python train.py --d_model=256 --experts_per_token=8 --d_expert=64 --d_shared_expert=0 --activation="relu" --moe_layers=[0, 1, 2, 3, 4, 5, 6, 7, 8, 9, 10] --normalize_top_k=false --routed_scale=1.0 --balance_bias=false --norm="rmsnorm" --tie_embeddings=false --lr=0.00186 --beta1=0.9
Below are experts of layer 2 (counted from 0) of a mixture-of-experts language model. Rows are named router (the router's row for the expert) and show model dimensions 0-255. Each number is 500 + 50 x the weight over its row's rms, rounded and kept within 0 to 999. Numbers have three digits each.
After each expert's rows: "comes before" lists some tokens at least twice as common just after its tokens as in all text. This comes from a sample of Wikipedia text that the model never trained on. Tokens count by the router's weight.

# expert 46
router:420438599424496493448500496508388440491426515421479436531424501510421476462627476536581457547592568316404374421511546501511654479544428462474488479453477534476551459438438520485429531556492473507529474454487564559525556581430497487588478454454475517450504500550513445546515469495427482411585494495493500524469543476517486549551500494517562421525455459582569504518542477447570515471458531497504519501448487527416544572476477376473591493546453455487540441587434471552510511482497506475435564615543568470496507490526545535561580513498488581514631461499554525449526481522475444472582504476407541525525460498416581455434530452348495490530521490470544496549516505444461490561488538545523537555502513443488493461515499475486476481502508496559537539529500480526482497500473600
comes before: " in", " to", " for", " of", " at", " with"

# expert 16
router:462449555591451604422517552524473558542488412530418599565561522455483454498526455505478430533475428543587474509484576498476579562569540471456477530513400596536442472517620566579551528517503434546430456517413452421480433468445514514534456563438479536437539475542434518498460562514540405440539586542546450492509519507491396516469512524480487484567609548452611450562519568464478533508570558441522490495499562466549438615503425563505561523508470501526562482447560527524498515514495534509555487548456572493487480625500521561509459385466477508580531526511521488418445515437531411420524512512463515518560418402540575359480473532489529468574518500535467468549499427550486572498495416455470507543504505496496479559517417554439457498491528484374524497543488473554496551500514521
comes before: " |", "1", "0", "|", "201", "2"

# expert 48
router:543428515484493455424469504494415486494424464551501510536462573452513490493558523403545512442530513475519566406502499500394488522498468529472553500456518548468471474435530444519417443605512539523547505468476459484407485636402519473486560575481433522493549507436572502505592410624427553445564483467466493543540476491538522545440462410475525481614489473543537432518449424487542599518533551526549462457539542543432550453513418456426477453485486525489519492482463497513547441475443491537433573499583569496453436463492517560496526419535475524528588500463490476464526560561548539522533502468497618637579540492419399531479509508395496527426485475567565556464593537633590545515519541476486536513595433472459530492442512530492483462558570480477421487577479434455450512558465441
comes before: " the", " a", " his", " her", " an", " their"

# expert 102
router:571412570472466456530560506440480499495457599495443520516452592459460502592555475464577476579467490403565487506583501471389572499394400410545467534441495495508449403535564426506463520464496510555485532479424585450512458482477487523459543476476446560575517449545575510458523489524556582456489417431489537472526568447454476420512464477479584460479514571578557521475543549458506524540459391453559537507417515606491580371440487507463567451494547450498527458459499512451475507392523514430485561565475562514476433456505426482492538381441457458449526523426555478457504440418484614437542507464484551480499537572467573498501472573479494470490504544541474491512547517448495450462450646559428476543515567423467496453588492523553530503551499493477496522535470420503460463438544469
comes before: " |", "–", ";", ":", " season", " |\n"

# expert 0
router:539524590470528504569503625483559449539518509450507486474578551561476610574561524484540448421410539458443521582493515521485519566423537503505460487398422450506499497526540519473474537447505430501582488464457591473513531497595510484492447527386487535493477420479546629481554431444463518577565558536591551367533532534480540548544374521498499559501433538576520508466545581455606490630490418497555486486434512550410592445567450460459480490503512453473569482462479484497513530433535465484516548512509555535530473548457450372474506473545516462468523509492453605439406507474573543549409497471518452469508492556480421436477463534420375516482603532518452621466488531540525570449545497478494488517476516538501484460510546470455422523562575494510502477488489465461477543498463489
comes before: "–", " |", ",", ")", ")\n", "),"

# expert 60
router:498515573451551465463454491467499454442543535482501496567402514532517476399564558489477507465523500413455533567401460438435556534594534475512625469490553500451538504452500519477457543460582590463536452545548451543494519555442530541577466468469492479466433445426555521545531547597461545434499459530479488603507549471515519507489464403570484597513452418484464414434503472539376454505485477489499535518492492504554531534503503371411533578491518469538415513566484580562532442519531371518474487498592549525458474478520424499648493525459503504511535484455481521533562506553501546494520464451432553532486500498533490499483598438481521595425424520497624573533489564528557454475488563559638426459471479423434566496513475440613472479466554515570439476514442589485512489479494520
comes before: " the", " to", " that", " a", " by", " in"

# expert 105
router:447493556560468591477515505504535424452490368475510551555526562552423635574478488466465504557448469481527441505530564580485497584591473432491467575476492588489410440455593449461538501475453454472431552514526538459509468536503459483684558556510552515465478436584445514469524494527515490595562570529563496514417510556548536544480520546483472524487452506536544482534514544454584539441497528516510479486469502476523453549452513500518378462515471483562586528470528426582430483460448402433505446534546545457495511533488564487554486478510526506525495465494484551446443508526539385416461625518509486500550522426538492454598465450513547420522513513566560454466521482509414537444485446514461584573573467464449463547486461493491438525543440507420542625596460602517517483588528440
comes before: " ", "|", "-", " |", " |\n", "."

# expert 88
router:486449548467541509505461556407462382448504439505551440542554596503478498450421512420544469539358400475539585517508496485521473523474553467474434474426525450539403451512498361559503504517390453505502470455517501491467469530463492516531530648572581494489530459465465545430592482545472484486586591503533587498511515499535544479601533494513480490551530464492452531495637513455493529566520432565514419523556562439575568518520450523520510496557523504529491536514492494518540476438605528557491530489535514525413570452473502499456480569568512449463483531547489465472431491558472482437544526464503468544545410492499460475499410596486531488552525547411561524468469555422468593457509460519592492531614507485448441540404489511549423609531468420481455426488474521416450515583471568
comes before: " the", " a", " his", " their", " her", " its"

# expert 98
router:481466495529530436559475585401559473413527495538439526519504529589476565486435546407539490533467481486475566568488457500471449557591545453417496441474482497514453535462453456488481445455487463631417532483458489471461419468531561560510523621505505529549515513482428564518507548537566520584640582527544518482546509470494613451559513528499484552507475543461483515518579568483492539479421457558460463497507516444541574540497436548578404428585571527539504504478530564472474482547635550564507461444521497496477520507524527551477477516619523488565448457478507546553497475514492365486490541513539395416576492467572484463535506576552552414521507536501505432375452542395435543487592453419532526548557466549477504562454517479477408576488475478428461464503537584483515570523564504
comes before: "|", "-", "0", "8", "5", "3"

# expert 95
router:414602477476396473511476535422443475495350406581437582507477577470533546521468507490459493507429580541439456510549556580589412515538552535415508564450492579464474464446554432465524471517477459481483556566581498503488512524585550482518504532521546532553457602495434576549490512548359403587465577554427493459525498532479531511458481573524372545534518438544479523513494522530519533517459569521473514497541438537493466561543521401537388489482564525491515526535608415449467498437503475483497463495485460476453554534440602497451441569468480452488507448619486533466469506573547514481486495483514586475495458437568433515505469476492489505494454470535528554467516490489442455510459518441572456538583525426397528500552476465550551499483425457604565561544444447563534460557419502
comes before: " the", " a", " was", "The", " is", " also"

# expert 112
router:514520428549546554611494561405482506495439478478520414535531503527529498471463437481592542520479428557545512457515525523443537476594481508504479506410425501505462509498493429514439548550480354625541485522374504494528430481462504596468588592508501494455490465556442537467471533505529469504510487499504558552488523493440513436535514495428544461504514540503622457551568578471454597537544390530568518497524585509500566548434460558554510434603459494555524485469506542521466563472568590512499498476504586509582476536578544440539507422475452522580522512496565582405511436463500430452549527485566504434561530481573509463563439591539490415532543589524511448372501568482482434514593533558493518471521484553491444381514565501477498514587520446479430496447546483541463529557517581
comes before: "0", "1", "2", "201", "3", "4"

# expert 106
router:498538412551359586475470505436417420433481491506470540427429599423476589614503496435512484499377483474461444493504518503488496505405543503443418535456508505403502440517522434519543492476506468493493533557569559486404507468494548537433483575525484585551541399571471422518517483508469510583519471540458537515580511500444492493546411539509510450502481460458453541513412501480387516591442369468500477505537470526514460438530530496548504458458519447519474526546554506457335442536498526444456433504534538555530509506520479513481587510488493394519582485536541498487541539456549522447525533521519611455473483448522487434516494538566471532477457540459570515458509523489522457500501536520473475473600540460512507528578432549583519456464406415434511546472527418508291498522533497
comes before: " he", " the", " ", " she", " it", " a"

# expert 17
router:519440506482503503537527491515498436513453509495431492514523431426505545534598504472545522507581562411502660497526479614459547476503433522498463417473468546435550530440503435467461522486539520513475432487560564439449553496555578457512537527540358576436489481490432427510498564579418503520463424586535605562560521522505614587483419510464474579478424471466449402512478507492522491519505538537514524531440473458551535533514440556489525444500486478487511430533538555544531499482553505520499420473555497537484495421440581481543542459581488426585509485539486519469468583480441472545488531417484451467511478516382518522489443444446527586475423490461599558443462458443423475573499455504471527556666572479489445501480534427501447426415484447517367493570480511532513445469494575
comes before: " the", " a", " his", " her", " an", " their"

# expert 116
router:503485586399489474520464586444526360473466580531457511536492538592456548474617530509548471407509424339414468468415467489535520601500524468546504478418465489386562483493460471432455433443512512446474476445533534562472519521535490557614453506492417585612575516487459558464534488438448489416497541494490546454542473501452452542493585522540550499538437511481473525482540425495596441628519463451472451535502501489421473540491436464436505446519502484452482512538478495476454437496551506446469553525507614488580512492491494520496480573515509477469556537465435462514479579425495489526550521489424485403542428469580558516420539551523505489447514479417480544425524474463495523475511418573478576492502465459455460551652498556530481561494528447573502553583524426477491548551509560
comes before: ",", ".", "–", ".\n\n", ")", "),"

# expert 79
router:599482447455527476564484535411461552474425589539590557391369439474494537516518553431588501445419430521535511496479529467495486521491471566347535468518475508466510454459529466512561521495591542429508451473568528475502472555445485468466497613403542500580518645416441462503476535596500527523489565466472489487519485473521473516571443530494417502562563444514435445439503536541441536522461389513452536361400495542516512484437581499572551495468468514473431488522467526414521503543384556487428422489465533478483543518519514596475439597470532520519491492523535527495542492499480386521535519543492399456535544424494495476455515508485461553513539546591475467504478552555446424447426465507443469533599453479509526392467523507513508539432452452469568543480508426500458535543493555
comes before: "-", "The", "==", "born", "|", "In"

# expert 108
router:425626548513549473507522505540513481479548467475501562463479388566526503457552584572548506479538430462496562510476535564576490453545427461575506470535606438499499556443487435504507529521550457501523417508489553552553573544427424470573449480503615399542495613516497487512475529464524496467444469518549504475500501495588537452579586502532609469489430471493517553468509503560448456465503532476464494391516443621517657515545524500469501489565478472468471494628468561480529474493548492619532472467470535509605547487566480407508385574476521592448488493407423528560566498524518431514470527512505457496492407489486552486423532550506487480548476510487469480436441618449500483490493457594548545548446461454504539511524523448492572569438504555612487526569466474592558503505448508
comes before: " of", ",", " and", ".", " in", ".\n\n"

# expert 35
router:365570469477559540515485540483572438554494511452525480545523538538386549484463563543515558471428489448502532407535489430558429496569484636437488543455448480428492497473498461450527451386498390503457536513478457500484512499589502507563532540455549503482466518528493416436467503449427522443506537561540589544480452458527564473525556437504535507527519502537521590485569502559602454522502540550527497415525445541459488596471552463549429524488449527521551506602534411512429451487519546490502397440493522551524559499479571504498410466487460542450514422518501518493409467472558367462475426474532449460513432578551463446511513425547503428494460599409537422475483571442412514443512508565528554505509493484565393551460459450472433601586463450476465462540425528517572560547539533
comes before: ".", ",", " of", ":", "th", "–"

# expert 127
router:381535451546488427627510520602441467501550446521431517508577454523505501538526550475473504537477457584556557498572473487673480552538505469544502484485493513556552486531492476509508520516413472505465482454475521461555451482472435489484549423458587418461515623543515531511486531378553526446528466419558458423472563516491483497608567537542555510435496560436488552509539577600608505486412576583410539455451539466489534463541469619572449463462484561483479424512467512474549503508495519562505578446544476494471412521448523536472490544592493632537470541493487462565525466503501412562512476587466485439523508507551504478552535525548447487586499586513513448393509605541523502492497511521482578544439387488458546553469468506430516528524508499501547476522512482604470428535484418
comes before: " |", ":", ".", ";", ".S", "\""

# expert 69
router:453390491531452560506435497446482482379380459538498492468516568474439569540553502481446471535526435490486538534536561548508509672452588521488513540557528550607511528531502559484515474504439448581413577505467543508459503496432469484550503544507540494513502559451507593374523470429540494549626519568488526463485504560431511491546515549528526475520515513468533555483527501531539574517517559515493488442503528498476587483436489468574470468490536417508518560417523450480440531544509486484584555500492542485460376532489521533524469488545492450564511529515490547446476486490537419405445504504588430495527441485529411369635456473537468393510516505487537473455505509555480534540619437582541582504496447542378448535475534574545414562476449537382541502552504572502462506573555467
comes before: "-", "200", "201", "1", "|", "2"

# expert 2
router:474526516589557320565500480494430512369479563576507544395496461479516548543514453450474539451566527489551449521456492522536592544472515468501500507419489478395531505524452514477561536486574504627528473482518533503508522509519476518547462405572453441473574527543509482407532466518533533481493431449537484469441548523504491454670540535469609548455448571517557507431513529519554472512400522508519467385432430511530630459488511522491470435466499392520454441548495572495475381483548465597386569468589477500426533464507455449540549484539508593459522438493509506456545453495479497569506472432456509424596490563422539497562462513433510441534563543476519521460519527582513550497582449602493562493470493476456481498536557501554548498455480423495484525456515502494455529438504533
comes before: " |", ".", " |\n", "%", ",", ")"

# expert 19
router:458360509561494477436404519458486532457447475479517532512519507521387467503497467497449475518484472449447428555518517547528561568532564569505496562412484556448423490505493491466502445492436424538442504515546444471466415590500450435573532522504573517550543570488411586481473491499497521494508601592559478567448453504518436478560527488462547485549555488550539485511528468500576502529430506475502408456455514412478449517452502519607392424524483486514479473450445460496429484498479518460465583520558578486466521537510515459438511494580460542533474482508526512441468530495527400425402569498534516521649493493532458473579482499506510408491511446564523544421495506565461608540554505510526513533561458590527332545434447539490414463529551551378558527649505573536497483563453490
comes before: "200", "201", "1", "2", "202", "199"

# expert 49
router:520494573480465566465515468504481356416461443511500609474399580544443549572478478470522458466431444405471454485519495460510457486499438462579472544510545603493512403531521402448567452461558462508466562504511523466449461578472558473534477550501516523482508470540424480511563448530490481550513559528435493520455457575451494503505557491460527528539443443495499518538451555481603562439578499485476442491511487554539424560461552488497500520476550462491585555566540491473495471537410475535518423502488534443513522529421483496546476495498539493476494491478547461456420562424519421463572576489614482524490463380542575371605452460549499480553472451543619519550569483561461514607493521530348514498612479469558499548471424596441467529516493468411531547515463453462401543549533427
comes before: " ", " \"", " and", " —", " which", " but"

# expert 23
router:638463462597534463498503565487438488430468594547515441468568514512540501459456474458509464495443516471509412519571506517507550494494570459435476483497488485526500543558455424492540564555428544517451494508529450464447448510476466486534651586581527549518563534435479532355470448528516519505525515577510484508534562556566557488551437575484540480584512547531502482465435509501642590481489376519469409470478452495590498509411519522553501471538527475524436450427468464467520517541486518493451533482487469414397523485530455553520469499499473474375445625538550464560499475506445472544461554490605514429545532584441570457593476501521505323559468539486546460489437553482478536628568442450457463474556464476480490522451477552484426514504447474397475516520523505499426484491513506
comes before: " ", " the", " The", " —", " $", " In"

# expert 51
router:622496477529532472452577496400504494463434471536563525569526531480551522413440498463500446427448548538481483459562445566484501445576562532438482481502481541598530583505486558494588570440471557491459500578595605513461496471543453531532477537541339540538559412513525442448552520471488448540424504564492447532481505496502515503419444623475445526506493521446507439472467572477536449454562500458537455542440404456556456469521459523461485519604563427495477482472513509552497477511501479409504431444376430445518535462539436506528444541438487412428402507522489537528464468514403534547420496484535515453484512508495558509553452438479540370540545520467524455566466464388461450547524500509539500478474587479527527508547561420555457496530416455537474528430495511579546565421567606
comes before: "|", " the", " of", " population", " were", " a"

# expert 113
router:537540457520430588469595477533508486538570481553498542563502517516468483510523506500407473527525497598472447477582562533430472475434512459439570477553478522509482561529505498511560504440424549429438539504497508454549390522491546451526579434463414624515470316541497512543481558466479416504505526525528396473446508533505518522467533529442489461482588480441436582455440577472542424381480558459486503538591515493524472479502478503464461524501494494486573438428503478532517530563396471514591480442516477497508538459456488464476457527441455439445494557496518475515420539471522437528422573497565484429440516463547519527519480381530595499495473450632555512462485387538439482462477460443504530561521489455498554628510369445430487475541452523485578531567492443476538516443569385
comes before: ":", "|", "\n", "):", " zone", "DST"

# expert 71
router:594457507506477460487480588461551563543528469516548457481512445451545521498570436452495547454492432409525396459590515502464566445450562373501448475523406484587620523414449477522543587539368533494457536548596461514511488541622462536526555513502494535457480435464535575469533414481538500521539520500421528524451591455466376511426489554507441459501508474506498557448500555522572481475498476545454500502451493453587509583397539435505512499515557504516494492527581497530519456500413492428535492436415457498535562568482551468541539504408491506539556523444480516569505503493508502441567566500429641524574556408475470492547537449555552472471497509463546432493386489451532451597454565514557448514540483558470468432658506453496538484446457482504410469520511536484464533528485475
comes before: " the", "|", " a", " as", " to", " by"

# expert 75
router:444479575634450499485543582443435538522423485507481606512544522417516421451419474466505465561424433448504500501456530501504492488577527428473513569572459529469462553423555446513542506496500527541447561476467539510543525472522510514566549568474430473557554538438436568482515545528563577531537464555504436521570466459546531531601466435451410469565522515449522464532475511449517634500486410487545426458470453474541523487497527450553345460497507473534489457394590489431447502435566441515551479495591558445481425522442471411460492470558513462493431449573573544521493585510467418485467587479578426467541531425452478524563457491434525479482509442512494521498519487469426609492562503494480590538578417425491528443480488468503536502461491456403589486461470508484541455491370447
comes before: " ", " the", " first", " United", " York", " Silver"

# expert 103
router:526414546531565515396533524486590517504452439455560533606512456439486499516507564428506438436494488569490453472521522538484530486459556550550527565521427503581425570460454522477535564429478531524525479520510525542493584529586411499630489578494445525521536452485543516458546360383455496534385518522551377506477445463502374472381504536531407503548446504460543435479486503491547485513586472521575501494442407469431449560452490476494525493576476436431482571539444475509472519548461452427523442476333500503492546535482508503561456520449474454534595493482434568566526478487450551554475514552427551470524481529484511541496501436429469423548437461456546480592474443426484383441498485540483508529481580558451483497542535459503483534520432488548510486436535532501531568484551588
comes before: " the", " in", " of", "^{", " a", " by"

# expert 36
router:436474569470446476422487476461439432370403337502468486471534577565493570582471507523463457555501488507490362588499495513547518629535559517443505533446515576471518465449508512518442486548449425550503491519515519513451472542503538480624537540458544548514467526551438588425524428520382468567575461579485470486458477529515460534529458560522470486550462478516566540510532481460527550505556476522472529467535481437464478581411441473508455454467495459560551532516526449545448487516524460443506521599533555480506466511545551524461442408624487521532619498523469594433500483577553462460508512597510585516527487426528429374552456468437510410538476521568475526451575545572420469598518537493480506577506447480451475478523548526494502406528459539426572515517540520554485473568458521
comes before: "==", "201", "===", "In", "200", "1"

# expert 24
router:578441442503558581475527435460524552518482459527543647469459466449479509587491571514512465425467515552506452538465498480468498565476569640406519478561458537434488517489532527493533480506536426432487473519557461538525437637452442472466508578503460576525544533490425491511570457495501529561486634507438442523522431563403454481435521498525427500637500445538472440461494442500461545548511428494471399470447482427494441513457523575541525463469462411480501516411494477572372465563404453478466493483506570555470491521588472519397446535497503505513532513470534519515510515475518395497446628457540588489629504501475524519433508434507467472525490427563458572486542493609534475485487507473474533552536460603482464494431479510526420497535549515418542491502536530459422533562576512
comes before: "-", "==", "The", "born", "6", "1"

# expert 76
router:523598445508479576478567526400444466502442432546499607452474597354544585641458424435514529510460526473437442468455531496443519467507534506465457503444542503443529468583549351523580523551474513534541531560505564432405524480555576491420479519510532550472492468551514390514581444448488483542512458544492543489527484610446465487497497533471479478551397487448484530447461490465447504454446465490569489469507466488532494454543574465371461488434533425588464550596583481516477555535462512523442491468491443509478502461487461432492525446536494469419450500537513528514515507527502582515506482533588642544483490485472533555453506502482404559446517394508522546480568488554534394509610519560491422458469514465565510550543505557577468399438420498500484482539485454547483523495543548
comes before: " the", " a", " \"", " his", " :", " an"

# expert 66
router:506341487564570472440510516511582437502510424492498485471515506534460582521414497391391404427449501499490494478506515589413597554426562506466557504477414543559444528543522488517486496417413466532445493488491503545495461539589495476548504537477528524513485419520450522428507429519445470508573580514423456498445499503474489400500483500444547542545485534462502465491551537527497433471534446546491376526484504451520511482460486607531493549524512484468584467432475452527374454544497384454492467400502507527553553487501487506553430515484462459479583449495459533509488543424509400428434585474536515481575465497528433477575489497490531368533566513487581512457428368495432420538546479524436507511555519589474432501488539547501443564553473459429499538520454533493492573585614456
comes before: "-", ".", "|", "′", "°", "″N"

# expert 74
router:516480452483505455499464575500462544391429543569478531504534598545538570552561425518430504485456569513509491532511557515401524612536520414427472488444452597498473535571419535497520476568399490526451511499441483423465483578543491516563535520617469525437539496499534550465610467564579550593497511548488475515442547405494534506507576491537490511519444575597502494450560527481561491497411469523499401476485472453626571424527549533521516483562539467543467507467485570507515471526579495518527557458546557502459435501527570453548491485504444483455501556405515382560422462520545414515401523484548548506563553573549529475544537518500531430538550519506492498426471453570431528525597503522574518511470438474521569560506537538568364499506471424356520512524541500586527469554520484
comes before: "0", "8", "5", "6", "4", "9"

# expert 9
router:586487475450521458511452528382445485475416569467486440480532542524493518455443516470628443543464449439569581496539483566481501452494575532469430444515519535498507407512469405520428515642457479505519389528495485519455499481461501531480424566493495481619563511505500526494482472543488497512519485545502583579563552554556611450493441502462492545545431460594498478473599538494518562551522486505498495443469525562514598575470425442541438379534489559533437514571553526518481500445614555530396493491492557477474495494584567526518542523556518412475435521585528550463572426516444504448504540488605506537565424520466444378527540615526490454523422476491481480429447600392541494507496495519535550540591499509414504495519502507513469578463462492479472494491546466455555443472452584
comes before: " the", " a", " and", " he", " but", " not"

# expert 109
router:562439444551497485544521448489499436451499501561520460480485478578479569546521540498489511474508579498515496492519576545556538611473544507532568517482437602513558514582515459531445550488534428604521530505485515488495403534495650508532583510525452531590565499488509533423533374686503506550456557528481444475448580531492490517566492522565556513502467527534435478454515527468499476546462463500499516443601570514547541430419494526524511435440504436508494496470528448503515504522491481544505456496504483464380498448436408518507487459501444418517506558513451512516512582445461519551446511505568486461543535605505518393563420424460525548498498541533569494515431487625493445589531427560416434503563498459460532527454462525512488427519450468333535486461553417411410536516592544
comes before: " |", "-", " ", "|", " \"", " The"

# expert 87
router:402509580487517505565526511528548429461496515433435473506528546535409505499500485544525590432554469497534504479506528542518593634517479452656427475487472440481469485507423557550462447474478461546487505482471542556546491499514417537648463421427468549493502551519488464475445498506548458472487424485519572429531500471486483468502444554466555509461458562422591553460510462510529573469511468489537550488561520457484528520532516591544471477485507456477428584628564454540558553544555485503553539512439426478579554581520527516426544448542569525526482481520510515539528480441497499460535498455466476394506487507477580500538545474424461487458547535464346486529467600415489490457532501596526484474366444478524526490586613520419512568463481495600514434524537478476489582413584619
comes before: ",", ".", " of", " and", ".\n\n", " in"

# expert 94
router:574446530517495608457485595462466498523432428546512497503413518436565553591444507472487473502442502420413480478521524476413594464537511501447528425510516596527477496499563494493504551494434508448426588496554560420462497624483536455560581481420475525488534451512484454486515469543425457580491510521391414533461489460462390563492484540511489462615477424468464507495460527512536496525545454442491451491491555466477464528472566420485567565512513423538578517437458475503435478544359509426541459507525522538463512442519509545529480495486471459492605545526542454458484523472514476488505575517505598538483402407482521455530526404441593442534555415513613546524523448488498419564451550533442498531594521482442453458453453525601463461581492539426536551529451461478382572521525437
comes before: " ", " the", " a", " as", " —;", " an"

# expert 100
router:460398563492545479408432627417393521498427448443464556523461557519452552565473548430475503491427504483488531477489581521492578459471501492443544500582442548490491463535520472557510448513479366535431508464510571586460454495569576428483559588395473564550625520484466628477503430532458452510533461520481453497464545486463477498538470525523434468590512460512482530445550488471545492517644460472466478550499463462445589464508456432558543452479530416607603571514532543469444484531473521426554519408589472487487546532513494486540541407565438414467580493491543457445502466498511562415595494594491514573472469473424373474530438538525456471446479479560571414474517420481445525477529576518535536569583503518520491482481473528501467462502526503480523487526451449497509535488485516
comes before: " the", " a", "-", " an", "=", " well"

# expert 18
router:509417638616453521577470525530528469476469453518538630632558516489463496554519520440548411518462467544538488494623566564459555608492490482577498627435508581537464450439535522483493565495553447536436539497383521518544476576497397453564518530491490508534467452528486581540541467515530539515540439465521517521484576462375442485456539470480480504486557633451539512502567533512600502501488496505584451544492522497516533492406433542495461499477532463503584540443484454491445488454485494480547581518530555464542419506432508500538528437441461496496534494444545479385459528456489482440480591467543460473577562476552554460505532500471541440569490480507467442456496501580416552477480565500372536587573573434464463516503474495539536503580515494387481528494470587534518552537557490
comes before: " |", "–", ";", ".", " |\n", "th"

# expert 30
router:471431510526447470435419536418479490525437403483478527596597443466526528552542516535490471420523448509502436483534453531473535536409557517421442523541405508566460514438492470477392454492499515531527487465492470487516521475548468452485550613456462493555466520505435536477425537534571484625516563601443523592544523499568585471503536525461554487483545504447545516412427619591549477583485486549522547559551555543474482515499407557582469435462503520445529431396422423462567526363513472536573523420525513540470511541430447512493451548452527561496510442533555574543499531502548511460471478472585540491510507600556549484550509608539533359535526528429455497504482478515515458506436468461576570455498470488521450376524479539466464465547523503402506541485515530423545559560530484
comes before: "201", "1", "200", "202", "2", "0"

# expert 65
router:413479541506526474533563462620498435497615623455504551529531451507432489446500453539424513481616470467502440484554523431480575488473493434607475427548558417443521452481437497487581467547445528552438453523609484479568457478515447507574460413549526482431480529451517481497454597430583484480538485507493404519469456483471521442573507522498612545473496510472549576478519486507624475456493578472434475434478438490457526494458490520504500477588580428518461402593454455488464475509443483499506561464429455439510554517463471498466548550492519555513483557441498466486557454502475521564524567542489483417520552508543572514518554427488528460533533465451447364479482505438507492575546453589526540441406419478432532569565441449462503562423529513580599469581486532538527562454518572
comes before: " of", ",", " in", ".", " and", ".\n\n"

# expert 41
router:528506613451538459518461510375523470502453534474517420536423576456551561415533505516505445432548524334515497528506438472476509482499533499468511471500617463441553419474502524504515592468538539465504450514477448466396496511524594549530444417495446438566525483478520510538503555632457541460501500520448513615515589489540481543487486413507521575551467509487456493495596516487424460570426528442445543563477492443485432577521471323443568525573519506471466510564509595513531419458540517453473492524565524478477535417522466507616502525493487413487431413540454528527541451483439555518579505448448522566484439444601468407465530565535556492490448465456554498503505564431498498497477501557565468432441545489449524537556498511548512556515569462540464460561439462497490538428444589
comes before: " to", " the", " a", " in", " been", " that"

# expert 57
router:507467523534410606413593415537514495453561473441473577549440575508479508515564504544455491565505431529491444466563560469468507491433523516524567476501520592509485523484540474583557509503532506462491447552589490445485380531443523451492567481448466551514449456519453456531514516481508435537490507548526446477414476535520433514521488521467563490546573496419497559451482567503502469443487540408538489504529505525513417542468472503429558596558509409515564410538530498484519568545396511511556400512469524468488559515458428511493397507425495463482562508492494529495440510427459491549491524518508527453432403426503607437545463393444538481535459503572525489513510424566421480563418518575481498548508526434541594550505327451458470478545428539421598604534470426547454605449569498
comes before: ":", " |", "\n", "==\n", "==\n\n", " ==\n"

# expert 22
router:482388523556474438468486505491566471517543359491489595497566464534438559543575483479402470518484520501516584530549500484508468442472468511454468595501371616531540625454577467531458500501520390540480544553559461508496388511547486482475508526461511454423473488452467494507568427415538533556536544497421493526433437599459392450463487501394481482547460525461489464487466526515490476546474572518567400545524519422512416510432559545544409495436465513502572504568540505526453442482486493491547466495501498548553544533485557451471439453508505500583521448475493484567471584488596423480464540520464518475539486441514447472532442544501493491593459552553558471465525490501493480464556551498435530543537462649526449514503454512373433529555481474426446507558536480461472664554578476
comes before: " ", "°", "000", "′", "8", "9"

# expert 40
router:510500378444541475472516543450414516432514462538475551389526568482518546595497479513437497460526523483537425425533612499450537587471556475472496443474479534491438537565493496485531543535456438572523523504523588451533452480591510539543495528537476533432531534538629494438585475502526525538486559496570477510522552475545523409614466533523524482605398591584502511489448561511616551477453438509470514492604456490579530425462520531454520406506489437456449507516469513487495457499540501569540522438524476512466441466557473416433495579545487514412506579528461490585544462436516446564446433531611472422577469551439464433483471471501421442547522566580503414446487448559519493532616490553430548496535406542482538506551534552481444443490487472396518475500588523561454526481469436
comes before: "-", "2", "0", "5", "4", "6"

# expert 32
router:413615522470573438484580550501607500599501490436528533526459437514466499431435499535515506414558469402508491437546498518546463387547509526442443505613555421520582479478458511503516534462525408426503515572499538529515457522529512569573421469476526464441455436488491530495486550493444474540474561519439411586478525532560532467533539577461505514475494428471387515450541581529486462451450535490494563446476413550464569581559539446536514513486508408442413497572501482448538404486533434535564473425437528478429582448498456460556473579446491504466440491437454506606557465472468409507488494488506479501510423536628557530487536489507515515485442527445552454495399579355449463468481485561558471472408555536485536539488455432442484575432476458569529483482560519525509518488496581
comes before: " by", " in", " to", " of", " that", " as"

# expert 10
router:430468422458478408527473516429579507440455403499436533537576523493455463412442498479507424526512400516489545537429530538518513560499542406490507499460493546493540530448429521494444483588487393610515448482445560491422335485555416512549444446474565525532523607457419586496433454392478459533569592575565499506527456556494537508566564529506485577504427404501468556523567531456603509494514512551439520439528453456473572552478514460614473450500491520549513474461554482460496480484520472598627536502503512557473497512536509516453497532597498528508415534530515540517546598456443445493451561527543501442559467395506467383522428569498482481493502545575483442448487545446497533560506509519515497517493425491480519566512545546470541527414424486463575453538556580479533548483521478
comes before: "201", "200", "202", "1", "199", "2"